Below are experts of layer 3 (counted from 0) of a mixture-of-experts language model. Rows are named router (the router's row for the expert), up (a neuron's input weights, with its number), down (a neuron's output weights, with its number) and show model dimensions 0-159. Each number is 200 + 30 x the weight over its row's rms, rounded and kept within 0 to 999.
After each expert's rows: a language model's description of what the expert responds to. This comes from a sample of Wikipedia text that the model never trained on.

# expert 16
router,229,161,261,180,224,150,210,148,189,228,178,166,249,193,221,188,211,232,197,181,182,185,176,226,216,233,226,199,216,248,172,198,178,199,193,179,215,181,159,192,202,199,198,282,260,226,182,141,179,217,222,159,184,200,202,162,204,207,169,167,230,192,193,172,220,168,217,206,240,220,165,156,155,189,151,143,180,248,251,136,171,218,189,221,246,158,271,227,210,232,224,176,194,192,202,195,248,239,241,209,191,183,167,198,144,203,228,197,181,185,225,205,206,233,218,186,207,251,204,227,181,245,189,164,205,222,200,206,223,179,187,165,199,176,191,228,256,227,239,179,168,135,207,242,226,205,254,205,192,227,219,252,177,254,212,189,194,183,236,161
up5,272,219,217,203,190,221,278,233,178,240,203,140,242,160,276,182,164,179,152,275,206,203,226,215,188,210,219,184,174,143,206,254,169,217,197,223,244,177,173,236,230,217,184,173,194,242,164,139,215,226,226,224,179,213,195,183,209,205,192,174,169,186,190,231,179,210,204,189,221,216,182,228,181,153,244,193,185,202,197,231,189,194,240,276,170,247,250,174,228,165,168,188,216,197,157,230,197,228,196,167,243,221,206,230,181,227,161,219,235,212,175,185,180,160,189,214,178,206,209,203,206,189,212,153,162,212,237,192,175,234,205,141,189,189,216,205,225,171,179,187,206,140,189,128,215,148,170,202,186,182,166,221,202,241,179,237,247,189,208,192
down5,180,186,221,199,196,203,178,191,217,202,218,178,216,203,253,156,226,239,216,183,173,199,179,191,168,149,211,157,173,198,170,230,252,196,222,213,226,144,142,177,258,207,205,202,168,236,164,144,190,229,244,170,219,194,170,186,194,218,177,259,184,197,193,236,199,185,207,196,189,167,240,150,199,191,218,205,217,149,175,223,178,227,233,243,161,170,241,219,190,208,220,203,188,204,195,200,216,210,254,180,199,201,160,145,204,245,168,196,206,172,241,166,215,219,215,228,232,253,109,203,166,201,206,199,109,230,215,186,184,184,252,176,157,249,179,233,222,206,217,203,304,211,209,248,203,199,207,192,227,163,246,162,219,208,221,203,161,197,178,186
It responds to: Pipe characters and first cell tokens opening rows of Markdown tables, e.g. a row number, year or Source, after a line break.

# expert 22
router,246,196,266,212,196,213,204,170,254,250,157,203,237,172,222,191,215,234,196,216,174,206,188,243,194,233,174,227,243,206,190,207,203,206,169,142,194,213,198,202,179,211,198,214,247,226,163,193,145,181,207,134,185,242,260,185,187,250,162,147,203,199,153,145,177,165,202,185,222,163,175,200,216,212,208,177,163,218,224,186,176,233,227,188,236,161,239,202,130,231,247,204,148,172,232,179,255,182,222,224,199,159,189,206,165,197,189,144,202,204,200,208,223,264,211,154,214,228,217,212,157,268,191,158,256,208,188,201,194,174,183,206,217,190,153,229,221,242,221,203,158,145,169,203,196,234,221,219,249,217,210,186,174,246,229,177,201,163,210,204
up0,245,194,218,230,193,159,169,173,248,213,189,205,226,190,185,192,182,170,246,209,234,220,214,163,160,187,256,177,211,215,205,197,177,249,193,197,226,167,152,196,199,204,243,197,146,179,180,221,187,155,151,201,228,196,231,175,210,159,162,187,199,196,193,208,200,218,211,153,200,216,261,205,204,176,250,238,182,195,185,51,194,190,176,194,222,221,246,179,223,240,209,163,165,242,201,162,232,248,196,156,178,145,159,173,158,192,230,179,209,170,171,212,212,177,176,162,210,203,202,194,223,219,249,249,165,241,180,171,204,174,180,242,184,210,243,219,258,209,201,233,213,160,179,216,198,176,181,183,192,219,224,232,215,196,165,236,254,212,222,211
down0,190,226,184,191,239,161,200,211,220,218,167,193,209,250,194,137,198,171,179,233,178,227,199,200,218,217,217,189,224,212,178,144,241,131,156,217,219,223,236,203,215,191,212,192,242,199,155,263,144,189,177,155,192,219,138,138,198,134,244,219,222,215,199,250,191,250,171,134,221,164,184,247,194,230,210,204,221,207,198,215,202,218,146,136,193,192,228,175,200,189,190,198,225,139,216,179,216,196,244,206,213,211,215,179,227,204,208,225,215,146,177,176,239,178,235,218,215,204,219,232,183,188,207,180,153,155,161,174,214,230,141,172,205,263,178,205,230,200,211,190,220,189,245,203,175,211,174,193,217,167,194,187,216,217,186,291,224,203,191,261
It responds to: Middle pieces of longer words and some function words in infobox and taxonomy text, e.g. Sustainment, Complications, Disturbance, Order of.

# expert 11
router,220,209,222,204,243,201,195,196,222,228,142,175,241,187,242,226,239,240,229,209,180,216,171,233,224,211,136,185,222,192,207,238,232,181,140,210,202,179,148,171,201,191,240,250,212,187,225,122,180,192,228,166,223,248,221,179,195,241,186,169,202,217,169,135,188,207,178,169,203,167,178,190,189,200,159,193,152,228,199,175,173,219,166,231,192,225,243,225,176,189,216,154,196,163,191,155,239,244,224,216,226,206,186,215,132,145,216,215,185,172,207,211,205,196,213,177,191,211,256,215,167,238,205,210,220,232,227,272,254,175,158,185,213,179,146,206,220,217,264,166,151,172,192,220,263,220,239,200,191,227,201,241,184,213,255,194,227,174,225,202
up0,263,208,216,238,178,158,160,179,304,218,148,227,238,190,176,146,185,196,208,218,203,196,209,222,177,186,195,203,168,207,198,182,170,207,161,153,191,212,213,188,229,131,230,157,216,221,202,164,158,183,151,205,238,211,213,198,240,179,178,191,210,167,170,228,194,216,139,224,256,160,216,234,224,196,274,235,231,191,221,82,221,215,173,211,217,162,208,173,163,186,233,163,206,200,177,193,210,246,211,143,247,204,176,246,222,180,199,217,215,208,168,237,198,179,200,190,208,154,189,168,211,230,161,190,185,182,195,219,190,236,219,229,198,166,245,264,209,184,204,217,223,210,240,189,190,180,182,214,182,234,175,222,205,241,199,188,193,220,190,230
down0,262,320,260,202,169,199,167,222,236,188,193,216,172,204,137,200,241,208,222,198,178,245,174,195,149,208,221,223,139,218,229,182,182,190,161,211,223,228,247,196,181,223,186,189,193,220,219,163,177,201,232,178,224,186,169,218,130,216,186,182,237,203,210,145,217,240,195,233,184,157,229,201,242,171,195,215,223,184,225,152,181,247,168,203,182,178,109,181,214,192,258,224,219,193,229,211,158,199,195,177,222,242,155,207,235,155,209,177,193,219,209,191,218,193,186,208,214,163,225,205,195,171,224,195,229,208,203,183,162,187,181,202,239,225,202,164,121,192,231,254,192,174,201,208,187,203,162,207,204,226,196,175,150,226,179,221,229,191,179,255
It responds to: Middle letter pieces of place names (Wal-n-ut, Seyche-l-les), capital initials starting names, and emphasizing conjunctions like especially, because, even.

# expert 28
router,241,165,214,160,242,127,211,149,226,215,142,173,208,192,219,201,244,236,211,186,176,203,185,219,235,237,185,192,220,268,171,211,201,173,165,180,219,160,200,201,200,182,221,272,221,199,179,190,172,163,235,138,186,171,214,157,211,210,166,177,285,225,209,184,166,153,222,175,237,172,214,170,182,209,199,177,186,205,232,160,170,247,186,218,201,169,230,177,191,217,218,199,152,156,210,160,219,184,228,226,209,157,176,232,144,167,254,190,166,178,215,235,271,214,181,164,231,242,236,211,165,228,153,194,248,258,220,204,212,200,181,172,223,200,182,218,204,257,235,201,155,146,176,209,219,221,203,221,200,203,219,223,184,207,215,192,197,176,211,229
up0,223,225,177,187,279,158,241,184,212,256,191,201,200,199,200,220,239,193,230,202,214,182,238,182,164,169,207,221,239,203,147,244,173,223,176,222,183,199,197,155,217,234,241,224,219,203,204,211,168,114,224,149,198,183,234,189,243,175,227,175,221,161,210,254,165,191,245,198,237,133,212,252,234,228,192,221,179,183,179,190,203,201,160,145,240,205,212,229,207,228,235,165,163,251,155,195,189,247,211,183,216,240,210,190,174,160,229,188,235,216,197,201,237,176,163,197,239,153,209,187,210,249,221,183,157,208,220,214,135,213,196,173,272,157,177,166,210,228,202,196,223,164,144,225,214,195,139,181,192,185,165,188,191,214,233,226,192,203,208,227
down0,133,173,218,267,181,164,193,244,146,208,216,225,240,191,161,156,221,250,209,189,233,212,194,205,221,238,199,223,181,186,221,175,189,243,171,223,158,170,163,261,240,257,129,215,177,268,137,222,182,220,185,146,189,138,216,217,230,202,228,219,186,255,212,234,196,202,220,163,264,205,204,226,171,200,197,225,197,178,166,179,185,172,169,130,166,211,220,198,188,137,172,216,211,163,200,206,195,190,205,182,213,151,191,180,185,237,214,200,201,214,170,213,250,195,226,187,123,258,191,190,201,231,240,175,177,198,206,244,195,219,257,214,196,224,205,216,214,172,187,194,219,192,202,184,168,164,226,166,217,181,189,179,174,215,178,214,208,238,164,200
It responds to: Unit abbreviations and symbols right after digits, such as mm, kg, ft, °, ×, en dashes, plus letters in codes and chess moves.

# expert 35
router,229,169,233,217,247,174,214,163,239,195,198,131,217,191,222,194,258,226,214,201,185,188,177,216,253,202,161,206,237,221,158,254,207,199,182,187,222,206,161,149,169,199,273,221,223,241,183,176,171,160,221,200,186,233,256,208,204,191,185,182,264,239,166,188,179,172,201,208,248,197,158,200,195,184,183,155,160,261,195,186,161,217,141,193,257,156,217,262,193,235,227,187,210,140,231,177,211,219,228,188,226,172,207,181,178,152,218,215,217,179,252,198,189,208,211,165,260,214,242,205,176,221,206,198,224,216,227,218,179,175,165,211,228,176,181,199,194,235,213,156,176,162,184,200,214,225,211,244,190,201,231,250,165,199,267,187,219,153,235,161
up0,175,168,224,213,188,170,131,193,253,209,186,217,201,179,211,155,187,148,187,188,235,179,183,201,228,180,207,174,244,195,223,224,197,233,214,209,228,135,145,235,208,207,234,209,260,183,206,210,152,166,208,155,195,220,129,211,208,170,194,190,159,157,214,245,216,199,170,227,209,151,223,198,176,179,261,202,205,139,194,173,175,201,141,251,241,227,180,189,179,180,256,155,188,256,195,204,230,258,188,164,242,237,186,165,183,172,219,182,250,152,195,251,243,179,223,198,210,213,243,208,200,177,224,239,142,194,235,184,241,251,180,184,233,190,241,177,219,187,200,212,215,205,200,229,209,187,183,219,170,201,233,206,178,196,238,184,195,174,142,234
down0,168,180,148,224,217,201,189,199,217,223,214,190,187,149,230,199,185,204,211,243,238,194,204,226,197,200,249,190,258,189,167,203,202,196,222,223,212,229,181,189,152,200,226,253,187,190,263,218,159,211,187,132,229,249,158,158,208,174,201,192,253,210,223,186,191,222,218,155,216,239,252,166,221,259,126,233,188,152,182,177,234,185,152,229,210,218,175,169,178,178,151,209,208,195,167,174,206,180,163,211,248,226,240,242,189,204,194,138,210,195,209,217,248,176,180,197,166,213,172,269,214,207,202,182,115,213,203,205,201,193,203,132,188,222,183,223,194,201,200,153,230,162,184,175,161,265,142,190,250,199,203,178,205,220,228,203,208,169,211,224
It responds to: From, at, in, between, until after career or residence verbs, as in "played at Clemson University from 1993".

# expert 38
router,221,193,250,224,239,192,190,202,200,243,143,213,254,183,211,176,211,235,228,190,182,168,160,244,187,197,163,203,225,207,183,180,230,184,153,237,191,163,170,224,162,180,216,258,242,222,203,188,170,168,214,186,158,205,224,174,238,231,217,202,259,203,143,202,189,187,210,179,227,190,161,139,142,209,205,211,184,223,203,193,162,241,162,220,169,191,211,224,160,202,196,145,207,194,190,185,240,207,244,194,234,178,172,209,133,188,199,197,200,174,219,239,191,217,225,167,218,218,275,211,177,244,179,178,204,246,192,235,211,152,193,181,208,198,164,187,203,258,233,149,178,176,138,227,234,230,251,220,237,291,195,231,177,246,222,206,221,186,222,178
up0,194,210,185,258,286,180,151,229,221,229,163,227,236,177,186,117,217,197,218,188,209,201,180,183,196,206,197,190,190,219,227,194,151,241,224,200,195,207,229,194,194,180,180,214,245,202,168,170,118,194,178,184,234,213,223,202,268,174,198,207,220,204,173,212,187,217,226,176,212,140,214,223,264,193,218,207,196,177,164,131,192,175,181,238,211,151,182,177,213,195,242,139,128,204,182,161,224,210,156,256,233,207,160,178,177,170,209,266,199,212,197,187,225,173,177,173,194,190,173,162,232,268,221,230,178,231,215,210,258,255,165,224,206,213,208,194,178,188,220,233,217,182,154,203,210,142,183,207,229,203,188,204,192,205,197,210,218,195,178,259
down0,221,297,206,217,223,225,179,187,198,205,221,202,210,224,209,194,235,141,167,235,194,258,223,207,232,189,214,210,173,187,231,183,197,223,148,219,183,204,218,245,223,194,203,211,210,231,178,173,185,195,270,190,186,211,136,207,250,174,216,217,230,224,196,220,126,226,200,190,180,162,178,215,232,165,209,166,173,208,180,198,207,178,236,235,162,212,184,233,206,182,195,224,193,184,214,200,232,198,181,212,253,198,207,149,196,187,233,136,146,247,173,109,214,214,148,214,166,181,203,215,251,129,226,206,169,176,234,223,193,193,244,203,212,213,204,193,171,201,187,165,191,126,143,176,177,209,208,185,218,152,232,256,143,231,204,196,233,213,217,210
It responds to: Scattered word pieces and initial letters with no shared context, such as can-v-ases, unver-if-iable, And-am-ans, M-ols.

# expert 45
router,213,178,228,155,234,177,237,155,234,225,184,216,204,174,209,175,237,194,195,154,174,138,191,242,207,242,186,223,242,233,196,219,234,131,126,192,189,161,175,170,194,178,240,286,216,225,208,185,209,132,188,163,202,242,208,223,236,227,169,176,206,215,190,211,202,163,176,145,236,176,196,166,157,181,138,169,148,219,197,173,189,265,169,204,235,200,238,224,235,223,240,176,181,218,213,182,223,182,247,190,214,173,172,168,168,194,245,172,185,169,238,217,194,197,213,204,225,222,255,216,204,241,180,210,228,224,197,195,185,177,204,170,254,153,202,199,207,235,230,169,155,170,176,209,218,242,240,250,183,226,198,220,172,228,222,191,221,182,185,184
up3,183,157,236,186,221,164,221,153,221,256,184,186,176,278,255,171,136,193,178,213,216,146,165,199,211,193,204,216,205,200,139,213,190,200,181,199,144,234,192,247,190,193,203,214,244,190,164,216,228,163,263,240,204,185,174,192,202,195,160,121,157,162,206,199,196,244,200,184,202,243,198,205,178,173,245,193,173,176,188,249,187,192,222,206,195,203,164,194,202,172,204,189,197,261,226,234,207,191,254,218,166,193,214,209,208,149,232,213,261,216,200,213,206,216,204,237,164,282,242,192,194,259,226,180,181,230,186,167,194,135,163,202,185,176,214,185,184,197,171,196,235,140,158,186,245,155,221,201,182,200,186,189,224,191,162,222,151,208,227,207
down3,234,216,194,221,230,221,194,236,227,184,157,219,199,192,157,219,220,172,202,167,216,225,190,159,240,188,157,234,207,202,159,152,131,183,237,213,201,207,236,174,128,250,183,247,184,223,188,195,200,179,223,245,242,172,219,213,146,194,285,224,208,160,202,129,227,226,226,222,188,182,201,158,236,181,161,128,194,168,187,251,232,192,161,213,163,252,195,205,224,265,199,203,228,172,202,176,188,214,135,231,220,207,207,148,181,180,162,189,163,206,198,233,224,183,212,188,208,170,211,209,186,184,205,240,199,215,188,269,242,204,188,216,168,181,158,222,216,230,212,206,168,228,206,247,189,208,180,190,210,167,191,224,212,213,157,198,208,124,224,226
It responds to: Commas, and, colons and semicolons joining list items or place parts, as in Webb County, Texas, plus award words like Actress, Prix.

# expert 29
router,213,164,235,170,204,182,234,158,211,210,166,190,221,183,189,185,227,233,228,195,164,161,187,240,239,205,152,243,258,209,185,231,219,207,164,235,230,167,186,169,161,177,245,224,180,215,176,181,216,132,207,206,175,236,240,194,226,202,205,163,251,221,180,168,243,158,184,167,213,205,138,205,180,197,185,207,160,222,217,191,147,229,184,194,232,164,179,223,168,226,216,142,177,186,201,176,234,224,260,170,235,142,233,182,159,187,221,206,216,169,265,229,241,248,206,208,212,217,235,192,169,235,199,212,237,220,189,231,196,191,190,199,214,146,171,223,229,230,222,179,174,182,180,217,263,226,223,235,191,217,203,248,175,219,271,205,177,153,197,130
up3,163,167,177,191,232,156,203,175,185,200,213,151,160,221,225,186,213,163,158,214,234,141,129,183,234,226,216,271,178,286,192,177,179,199,232,213,165,226,232,188,218,222,218,166,183,177,180,200,224,199,255,209,187,227,211,184,194,220,186,175,160,197,214,230,173,175,200,194,145,232,156,196,230,193,230,174,207,203,221,235,248,209,186,184,228,209,171,185,277,170,210,183,201,187,201,226,204,212,216,197,181,194,197,201,154,195,189,252,177,147,196,149,177,213,297,242,202,166,223,190,254,256,212,229,181,238,175,204,162,179,189,182,190,152,196,152,210,194,168,217,224,275,237,162,219,208,206,214,147,215,183,236,156,182,205,175,208,192,180,200
down3,205,168,149,203,233,251,151,240,203,202,211,195,196,170,218,246,166,237,216,187,201,256,207,235,170,217,164,189,252,157,158,244,170,218,198,256,199,251,179,181,198,198,170,241,226,185,211,167,209,161,199,211,217,156,188,203,200,157,233,248,183,181,185,188,253,191,199,246,170,135,214,176,241,251,186,187,220,173,160,273,220,194,191,239,207,195,239,233,199,233,170,157,170,228,225,173,185,174,215,232,193,197,184,224,219,182,218,149,184,184,196,181,200,238,134,176,211,183,153,217,200,170,209,207,187,227,182,170,190,158,160,218,249,218,196,220,163,204,213,167,214,205,230,240,145,218,233,243,155,148,194,162,183,220,208,177,260,238,180,160
It responds to: Prepositions after passive verbs, mostly by ("built by", "published by"), also with, against, and clause-opening When, before, if.

# expert 34
router,202,184,214,205,234,230,202,186,239,244,152,145,217,168,220,219,204,263,214,159,166,189,189,196,244,231,138,236,235,242,185,223,190,191,187,212,221,188,159,190,203,183,233,214,210,214,162,189,177,206,230,149,159,214,211,167,202,223,154,171,216,235,208,128,171,197,220,171,257,150,217,155,159,190,183,165,160,243,219,188,173,213,182,254,199,196,239,216,177,210,237,159,187,192,226,179,232,187,251,206,234,207,216,241,169,135,229,161,188,177,221,193,245,235,210,166,216,218,202,243,188,258,171,186,228,231,232,258,217,186,157,188,216,215,162,191,222,213,209,179,165,177,169,225,224,232,233,217,196,259,204,217,155,237,226,143,166,166,215,180
up0,210,198,215,223,259,190,171,228,232,224,210,227,222,207,247,209,186,222,234,233,242,221,113,194,151,189,195,215,255,197,216,167,209,223,173,186,289,174,232,161,184,213,221,200,185,169,214,172,171,165,172,187,237,177,299,234,201,217,251,203,177,198,206,258,151,188,204,269,220,149,241,229,241,188,255,197,177,209,219,156,258,213,200,152,214,200,228,196,181,244,239,175,204,198,235,179,216,222,141,135,235,182,201,201,149,184,136,209,189,141,230,203,230,172,206,183,198,183,231,201,225,206,202,217,174,229,217,162,218,210,173,215,201,202,203,183,211,188,222,197,195,205,179,196,188,172,173,182,226,225,194,204,182,233,191,152,226,215,173,207
down0,224,248,174,222,219,189,154,219,187,211,167,218,205,213,225,205,177,169,186,200,226,181,236,158,189,163,192,206,208,206,198,181,239,170,209,181,217,236,148,247,239,234,181,210,221,206,219,210,166,199,206,242,271,244,209,208,151,180,218,162,291,243,184,240,168,162,186,175,211,132,185,187,161,196,148,192,216,132,185,211,152,229,200,162,225,162,198,222,197,240,194,225,224,226,209,163,180,173,179,215,193,218,229,268,240,233,217,200,139,168,159,194,205,224,198,212,192,169,215,184,235,211,220,191,158,200,202,203,183,269,187,133,233,264,218,189,163,211,195,145,228,185,177,158,172,222,226,192,231,169,176,225,211,211,221,231,225,222,158,170
It responds to: Pipe separators in wide, many-column tables (elections, charts, sports stats) and year or number prefixes such as 199, 201, 23.

# expert 62
router,227,146,200,184,209,152,202,152,199,206,150,150,231,166,188,191,206,246,227,188,191,206,152,236,219,226,165,182,254,260,175,236,197,188,139,165,231,164,163,205,213,188,198,234,224,205,167,157,200,181,257,183,209,216,210,179,268,209,151,136,205,234,178,168,194,154,187,197,258,174,201,168,146,206,166,185,197,204,219,157,160,254,207,204,221,210,239,189,230,197,223,171,181,155,213,176,215,232,250,209,221,183,197,209,186,142,244,198,192,177,211,247,240,224,209,167,211,261,248,249,165,207,163,199,230,248,246,203,218,205,174,188,231,185,180,199,219,243,235,180,171,161,205,227,207,198,228,210,205,234,221,245,172,205,228,171,214,168,206,171
up0,242,204,176,190,236,148,184,225,228,226,187,221,259,185,147,201,204,219,221,193,242,161,145,179,190,191,221,185,231,249,196,185,225,216,246,215,184,137,208,203,184,233,172,180,179,187,188,185,156,176,189,239,236,198,214,256,283,186,223,176,228,215,225,207,175,206,180,245,188,168,257,222,240,186,234,210,186,187,193,156,190,177,155,200,245,201,152,176,189,158,278,150,192,213,155,124,226,182,159,185,221,247,204,173,182,155,214,224,218,129,218,228,248,158,192,245,230,194,217,192,185,244,217,230,173,215,225,174,245,238,178,202,202,194,225,187,169,195,177,217,199,198,219,186,212,180,184,166,183,236,211,205,127,185,200,196,211,200,166,219
down0,184,207,198,202,231,209,183,173,182,226,205,205,167,220,212,235,192,219,163,218,182,257,183,191,207,188,146,188,250,189,210,200,138,165,176,194,236,198,152,216,231,232,272,172,184,191,206,180,239,183,193,257,199,174,169,230,219,200,255,190,160,220,200,207,140,172,199,188,178,186,179,175,193,204,169,146,166,219,280,220,159,239,240,142,216,166,166,233,244,177,179,204,205,181,190,194,210,235,188,207,209,212,173,219,207,235,213,164,204,235,187,232,195,167,153,195,173,155,206,216,270,173,256,192,204,174,172,226,194,260,172,236,221,250,224,199,160,227,166,159,192,146,167,126,189,212,155,207,191,178,226,202,233,235,214,230,242,206,240,171
It responds to: Unit abbreviations and line or cell ends after numerals, such as km, kg, mi, %, million, and table row breaks.

# expert 23
router,242,192,215,188,233,180,212,204,243,222,193,177,202,155,264,175,222,247,165,191,161,180,141,218,236,249,209,181,254,217,183,201,229,152,200,208,200,204,193,164,170,174,198,203,197,218,178,187,187,217,211,161,176,194,236,165,236,240,179,188,212,232,194,179,174,161,229,153,231,176,174,201,164,197,166,182,154,210,205,197,201,211,206,270,244,181,203,225,183,217,181,142,182,201,220,126,235,192,220,205,244,190,143,207,188,232,222,165,181,177,269,221,208,198,223,131,267,202,234,233,197,232,160,171,235,279,228,222,271,191,153,194,240,204,172,197,236,234,204,202,170,176,185,177,176,226,231,186,200,210,236,228,162,255,215,189,200,189,208,204
up1,259,227,184,150,185,187,264,219,188,214,222,222,199,178,173,220,203,152,175,220,203,176,179,288,239,204,217,195,265,218,212,218,169,161,177,146,200,215,259,153,228,235,181,235,153,204,231,130,217,166,210,184,204,217,232,228,210,184,224,215,198,137,235,158,241,202,206,247,157,212,203,148,189,249,208,176,223,193,209,220,163,164,181,202,186,207,197,182,226,219,197,187,200,186,210,197,168,143,168,182,209,134,217,239,230,207,273,163,220,129,170,161,216,215,182,267,215,184,200,208,215,162,224,201,193,207,226,177,185,215,196,220,205,169,204,144,208,244,185,206,184,181,217,209,197,285,198,188,178,216,162,212,219,191,171,192,190,209,196,179
down1,234,234,206,167,207,176,165,217,212,241,248,189,226,155,172,206,212,208,173,244,228,175,167,167,192,199,193,205,229,189,156,256,166,215,179,153,210,164,188,156,199,206,232,155,200,228,214,187,164,175,288,241,216,189,232,172,159,131,179,142,204,236,180,211,245,131,175,251,189,208,210,185,231,172,219,187,170,189,173,197,203,227,181,184,197,153,174,207,166,197,221,127,188,219,218,203,206,231,224,217,156,228,200,193,191,218,166,204,207,258,154,217,168,218,183,153,192,184,206,245,228,257,263,208,226,207,197,141,217,214,213,180,194,151,201,234,174,221,257,196,216,268,172,170,203,210,213,182,167,194,215,212,254,195,229,217,205,180,183,236
It responds to: Forms of be (was, were, been) before participles like released or held, plus word-internal pieces such as -st- in bookstore.

# expert 19
router,233,189,272,183,211,199,209,136,228,232,198,218,241,183,222,185,240,198,204,147,167,192,190,214,215,232,204,191,234,226,176,212,243,174,184,232,230,182,139,157,191,181,195,236,215,186,190,210,209,155,247,190,195,225,214,194,234,246,164,149,228,224,206,193,199,161,192,183,207,185,178,129,177,185,165,208,170,224,210,189,181,226,163,204,217,197,266,233,198,213,220,150,180,193,202,149,214,210,234,216,213,160,192,189,126,187,248,183,171,169,246,212,250,251,210,173,205,185,242,188,140,224,197,206,243,260,212,196,230,171,193,200,248,183,171,203,240,239,206,151,155,150,182,233,252,228,194,221,204,237,234,232,165,234,217,167,182,146,228,205
up0,240,222,193,188,212,180,192,188,225,237,171,194,238,213,236,239,171,177,213,184,238,240,160,178,165,170,225,212,205,181,160,198,167,252,201,240,200,186,188,197,234,240,247,167,247,207,215,143,202,228,197,186,239,198,203,190,170,223,171,204,219,182,206,227,143,222,185,232,209,126,225,200,198,241,160,188,137,190,184,100,226,223,172,203,193,189,224,166,241,260,259,166,195,235,159,213,214,288,155,189,192,183,180,192,159,199,184,174,182,235,177,184,249,191,171,199,247,153,170,177,242,224,217,222,184,204,186,182,172,197,185,199,222,221,214,174,161,191,190,230,204,182,186,210,224,239,179,174,184,232,197,175,215,193,261,243,202,164,245,256
down0,216,184,250,222,153,198,143,165,150,170,206,209,181,206,192,183,183,197,204,215,245,228,172,145,185,189,212,182,174,226,138,165,204,210,194,222,220,217,240,233,240,165,178,181,166,258,202,234,241,230,188,183,236,203,191,169,171,199,211,170,178,217,207,197,150,257,140,202,203,249,160,270,234,219,221,205,183,214,207,220,246,184,198,192,203,242,178,231,188,221,192,195,259,171,224,173,180,171,172,188,175,264,167,227,186,190,212,171,174,177,135,253,214,185,179,190,223,164,179,202,242,236,236,166,166,209,195,197,204,216,186,173,221,215,177,191,201,165,194,112,175,168,184,185,233,263,172,202,197,180,191,235,214,226,206,262,160,231,207,262
It responds to: The first piece of a capitalized word after "the", "a" or a quote mark, such as St, Tur, M, Scar, Mount, Santa.

# expert 58
router,229,188,237,162,205,185,256,188,193,215,202,197,242,165,224,177,206,199,192,196,178,136,181,203,185,249,194,171,204,248,175,198,187,209,206,244,225,166,142,197,197,194,205,217,221,199,205,176,206,200,192,165,189,193,259,157,229,262,174,165,240,229,186,153,183,172,179,165,210,202,175,164,186,236,119,161,181,212,201,157,203,208,179,228,226,204,248,240,212,227,251,171,157,202,210,171,241,181,219,198,231,186,165,200,170,159,209,169,152,156,239,204,269,244,222,195,244,245,229,206,160,201,173,210,225,248,228,225,230,173,185,191,214,190,177,198,211,244,195,165,180,174,172,245,228,247,231,205,211,248,260,207,194,240,227,186,177,114,205,186
up0,256,234,195,241,215,186,230,217,229,217,164,183,203,182,230,198,175,179,213,201,210,137,181,185,176,179,218,220,218,220,191,167,163,202,202,209,212,169,196,158,243,210,236,185,217,195,170,181,180,185,200,162,233,209,167,227,220,247,185,169,219,172,189,188,234,235,154,185,237,166,259,190,238,243,222,202,163,173,209,163,193,188,140,204,199,175,250,237,205,211,266,123,195,212,173,188,197,284,166,227,237,230,122,172,184,208,241,176,212,201,234,203,232,209,177,176,258,141,215,187,190,191,206,225,198,240,173,220,209,203,174,192,233,199,227,153,191,197,197,196,208,145,220,211,221,229,158,164,218,268,199,210,173,187,173,234,222,125,240,244
down0,272,186,197,173,208,179,158,175,165,212,248,248,222,201,181,220,190,204,181,207,186,211,211,150,217,190,202,189,172,177,175,164,196,199,206,250,241,203,201,155,265,180,144,194,221,193,193,198,224,220,185,190,177,181,150,184,200,198,188,213,210,237,236,243,242,176,169,175,231,232,254,224,189,233,191,157,230,173,157,117,245,227,210,162,215,193,177,172,214,205,241,226,220,219,165,139,185,165,237,211,208,197,230,195,209,200,140,174,204,163,224,175,227,208,215,225,240,199,189,195,198,175,254,212,201,209,221,199,207,222,212,172,213,238,176,167,158,189,223,168,173,242,237,162,153,162,201,184,192,183,194,204,148,196,265,272,115,197,246,232
It responds to: The first token of a line or heading, such as list hyphens, In, On, According, Population, and starts of capitalized section names like Causes.

# expert 26
router,226,186,219,224,207,198,175,154,243,200,180,174,221,190,200,167,238,223,261,174,190,178,124,183,190,247,158,218,212,231,173,243,245,172,160,200,223,152,221,180,163,182,223,262,224,238,199,165,178,176,216,189,186,220,213,179,238,204,180,151,217,226,149,192,153,159,228,191,250,129,193,194,172,204,116,169,149,233,185,156,185,220,148,186,231,149,226,196,179,226,231,178,187,202,208,137,261,227,206,199,237,169,153,200,146,132,229,217,155,182,233,230,220,202,216,196,208,225,233,223,196,200,199,175,226,222,215,180,232,196,197,213,211,173,208,182,211,219,199,202,159,155,196,200,227,224,227,224,170,202,230,221,186,230,245,221,231,191,204,172
up0,197,206,180,236,215,197,168,174,250,221,171,215,212,192,160,185,210,207,220,210,238,207,146,170,175,225,195,248,221,231,253,233,181,224,189,197,246,182,226,167,191,231,223,181,167,212,178,215,175,165,170,187,198,240,208,232,228,161,150,185,216,226,185,205,167,196,251,197,183,173,265,227,198,272,225,271,194,202,178,127,144,238,148,184,223,156,197,184,208,216,251,188,160,259,189,192,221,226,180,156,247,192,193,169,170,123,246,203,203,202,200,202,231,201,187,181,193,143,179,184,224,256,228,242,172,275,171,290,207,223,192,218,196,180,195,163,233,198,195,197,214,198,219,201,186,201,206,197,207,176,193,182,160,209,197,205,232,163,172,180
down0,159,164,171,208,225,215,201,196,217,189,207,191,217,245,204,223,162,227,233,189,199,232,202,205,204,240,222,179,232,202,138,135,191,186,184,239,240,138,172,210,245,172,152,201,197,199,203,175,200,161,217,183,198,205,190,197,209,202,225,158,233,209,197,208,147,178,158,178,178,157,234,215,175,208,172,162,220,159,231,222,181,258,226,187,180,153,215,199,112,206,198,193,180,221,217,157,162,265,232,180,212,244,233,204,210,202,166,193,187,210,199,213,186,181,178,206,210,227,158,166,235,237,225,243,184,248,205,212,216,193,232,156,222,298,199,196,160,167,218,167,207,236,166,177,208,219,186,189,192,172,193,147,198,202,180,244,219,236,271,283
It responds to: Completion verbs like finished, ended, opened, completed, plus periods and spaces ending sentences or preceding years and numbers.